Below are experts of layer 4 (counted from 0) of a mixture-of-experts language model. Rows are named router (the router's row for the expert) and show model dimensions 192-255. Each number is 50 + 15 x the weight over its row's rms, rounded and kept within 0 to 99.
After each expert's rows: "comes before" lists some tokens at least twice as common just after its tokens as in all text. This comes from a sample of Wikipedia text that the model never trained on. Tokens count by the router's weight.

# expert 35
router:58 35 39 23 46 47 48 28 43 60 71 42 51 35 50 29 63 49 60 62 63 43 42 41 39 38 32 26 47 70 45 53 58 73 79 69 39 41 51 45 51 48 58 54 51 48 57 46 53 35 43 34 51 63 73 08 34 49 34 66 42 54 52 72
comes before: ",", ".", " been", " of", " and", " in"

# expert 8
router:57 37 54 44 57 41 49 50 77 60 49 54 88 57 65 00 49 19 56 57 28 57 49 37 55 65 78 55 47 53 33 69 41 55 59 62 46 51 50 72 34 65 56 39 56 50 56 46 23 75 54 66 73 53 43 34 32 46 42 75 70 58 34 89
comes before: "\n", "  ", " 0", " 1", " 2", " 3"

# expert 29
router:36 45 17 65 41 32 41 71 60 40 63 39 48 41 72 18 50 53 58 40 44 55 29 20 32 15 77 48 38 86 39 57 63 72 40 61 55 76 40 82 56 54 51 53 31 74 39 63 59 44 66 28 98 60 48 30 43 34 54 38 57 67 46 49
comes before: "ed", "ing", "s", "ion", " of", "ation"

# expert 34
router:51 66 41 54 44 53 39 62 72 13 53 37 54 51 57 37 26 34 49 54 50 50 33 58 48 49 54 60 55 42 45 64 50 37 32 36 47 58 66 51 66 52 38 48 35 45 48 63 55 38 74 51 32 48 40 14 15 55 26 45 54 70 56 65
comes before: " |", ",", ".", "–", ";", "0"

# expert 22
router:55 37 55 47 72 50 65 34 82 28 56 36 31 47 26 41 49 42 72 49 44 24 54 45 45 51 45 60 45 44 11 59 41 64 59 59 28 44 49 71 65 35 64 50 76 72 36 58 35 27 70 41 50 48 50 71 50 65 65 39 28 59 33 62
comes before: " was", " is", " had", " has", "'", " were"

# expert 15
router:67 25 27 28 38 72 46 31 53 53 51 48 85 32 83 28 27 47 41 41 69 27 71 38 31 42 52 57 68 49 31 47 45 50 87 44 43 42 48 54 60 45 58 64 32 76 36 32 39 42 65 64 61 59 35 13 41 79 77 58 46 63 73 67
comes before: " |", "\n", ",", ".", ";", " ("

# expert 37
router:40 51 35 53 63 68 16 41 51 30 55 42 46 56 56 56 42 18 58 61 33 23 33 58 57 26 44 78 96 53 56 48 15 73 45 42 53 40 56 61 45 34 54 48 26 77 01 52 35 56 68 40 51 64 64 47 50 55 47 72 65 35 54 67
comes before: "=", "The", "In", " =", "On", "M"

# expert 14
router:36 44 43 44 53 74 31 77 78 35 56 48 55 59 38 09 59 30 88 68 53 37 40 35 74 38 16 41 63 41 35 78 33 66 48 46 63 22 44 48 69 66 59 56 19 43 15 40 32 52 75 45 32 36 50 44 45 50 30 58 50 42 69 42
comes before: "=", "\n", "\n\n", "s", " for", " on"

# expert 11
router:64 43 58 46 53 50 16 25 52 40 54 54 56 43 64 61 37 29 45 49 45 53 26 63 52 56 55 54 76 48 34 43 62 47 71 47 71 67 37 40 45 34 81 71 72 50 52 57 20 35 62 47 92 54 57 33 60 60 22 60 42 74 19 69
comes before: ":", "\n", "″", ")", " (", "}"

# expert 25
router:52 76 32 58 50 69 34 62 54 28 54 45 69 59 66 33 63 41 56 42 59 48 36 35 36 60 44 41 67 63 45 45 44 90 46 79 56 58 44 63 62 47 73 49 41 61 54 27 25 66 46 61 50 59 47 47 13 49 58 56 46 55 41 52
comes before: " |", ")", "–", ",", ";", "."

# expert 20
router:34 52 42 38 62 48 56 63 38 17 49 42 51 32 30 49 69 59 68 65 54 60 69 37 58 64 37 56 65 47 33 62 62 51 38 30 13 28 30 73 49 52 33 59 54 43 50 41 43 42 34 55 50 55 57 59 47 31 50 44 35 46 72 35
comes before: " the", " be", " a", " have", " not", " make"

# expert 5
router:49 44 26 58 65 25 27 30 74 31 51 43 74 60 51 46 42 04 50 44 52 68 41 36 36 66 41 80 56 43 50 81 42 85 47 65 51 53 51 51 68 53 59 49 40 76 29 52 53 58 71 32 93 63 53 49 12 47 48 61 37 41 59 63
comes before: "|", "-", " -", "Re", "Source", "Rep"

# expert 10
router:78 16 60 46 55 55 42 44 60 13 75 42 64 59 55 19 61 31 70 63 73 51 25 26 21 63 38 61 68 47 37 72 37 66 42 40 42 69 82 55 54 55 65 38 46 38 52 65 20 40 58 41 48 68 73 53 60 48 43 75 57 54 59 60
comes before: ",", " (", "'", "\"", " is", " ="

# expert 9
router:57 31 53 68 52 54 69 41 76 30 47 39 67 68 52 27 59 58 73 32 49 50 52 63 43 39 53 77 47 73 43 80 67 52 64 35 57 74 78 56 33 75 49 68 09 37 38 50 58 62 73 69 44 34 47 73 49 53 31 53 76 54 48 29
comes before: " the", " a", " his", " an", " their", " its"

# expert 16
router:66 42 57 64 24 47 19 57 41 03 79 31 42 43 52 24 86 47 54 37 57 47 49 31 29 47 73 61 53 48 43 52 69 51 58 78 65 54 44 65 60 70 40 69 48 27 57 52 22 37 56 56 76 44 25 24 36 51 19 63 43 63 53 56
comes before: " to", " the", " by", " in", " that", " with"

# expert 13
router:32 59 67 22 46 70 63 44 57 45 65 35 51 45 52 38 48 68 83 32 43 47 44 32 63 29 47 41 58 55 23 29 62 53 48 17 32 26 62 41 42 46 58 36 34 69 59 55 28 49 50 40 39 56 57 34 56 41 42 40 52 65 40 41
comes before: "on", "a", "e", "s", "n", "ng"

# expert 39
router:50 40 46 57 87 25 64 14 54 51 37 38 82 61 64 36 58 46 58 36 69 68 47 40 57 36 59 79 69 50 40 82 35 46 50 11 76 55 53 66 46 69 49 76 42 52 44 75 32 64 53 47 60 46 54 58 61 67 67 55 31 59 74 49
comes before: " the", " he", " it", " they", " she", " of"

# expert 38
router:40 54 49 55 55 41 56 22 67 52 51 34 82 46 47 26 09 56 35 70 42 51 56 61 49 45 52 62 52 80 40 69 74 82 37 60 73 68 47 46 72 46 45 57 44 50 27 61 43 36 48 57 43 51 60 73 49 41 48 45 35 50 54 81
comes before: "\n\n", " The", " He", " In", " It", " This"

# expert 1
router:55 53 46 13 62 47 63 21 46 38 76 35 44 52 51 59 45 24 68 36 48 53 30 30 73 48 56 53 50 34 71 66 32 29 60 68 53 48 37 50 26 22 44 41 63 81 40 56 35 40 30 44 77 62 72 46 46 83 37 70 27 52 48 57
comes before: " of", "s", " in", ".", " by", " and"

# expert 7
router:44 43 36 44 66 44 38 28 37 33 42 48 61 63 40 39 54 68 50 46 52 50 19 45 64 36 37 62 48 55 39 66 77 71 69 29 39 58 76 39 60 60 62 81 41 40 45 67 65 39 58 56 54 41 61 36 51 66 37 67 72 52 54 43
comes before: " a", " the", " well", " an", " \"", " part"

# expert 6
router:64 66 45 41 43 49 24 50 57 42 53 17 46 65 74 33 53 43 43 55 57 62 37 29 46 63 26 54 48 54 30 49 58 63 36 32 42 45 33 58 57 43 44 73 37 73 43 46 32 44 77 42 80 61 65 43 46 31 11 58 35 40 60 45
comes before: " of", "s", " in", " for", " and", " School"

# expert 0
router:42 22 53 29 51 53 53 61 54 44 73 39 58 56 76 11 37 66 33 48 41 52 36 46 31 58 44 14 52 54 36 50 46 43 54 54 88 58 51 41 45 47 64 45 52 40 41 52 24 18 68 53 51 33 51 28 52 43 52 56 55 36 50 54
comes before: "  ", "\n", "-", " 1", " 2", " 3"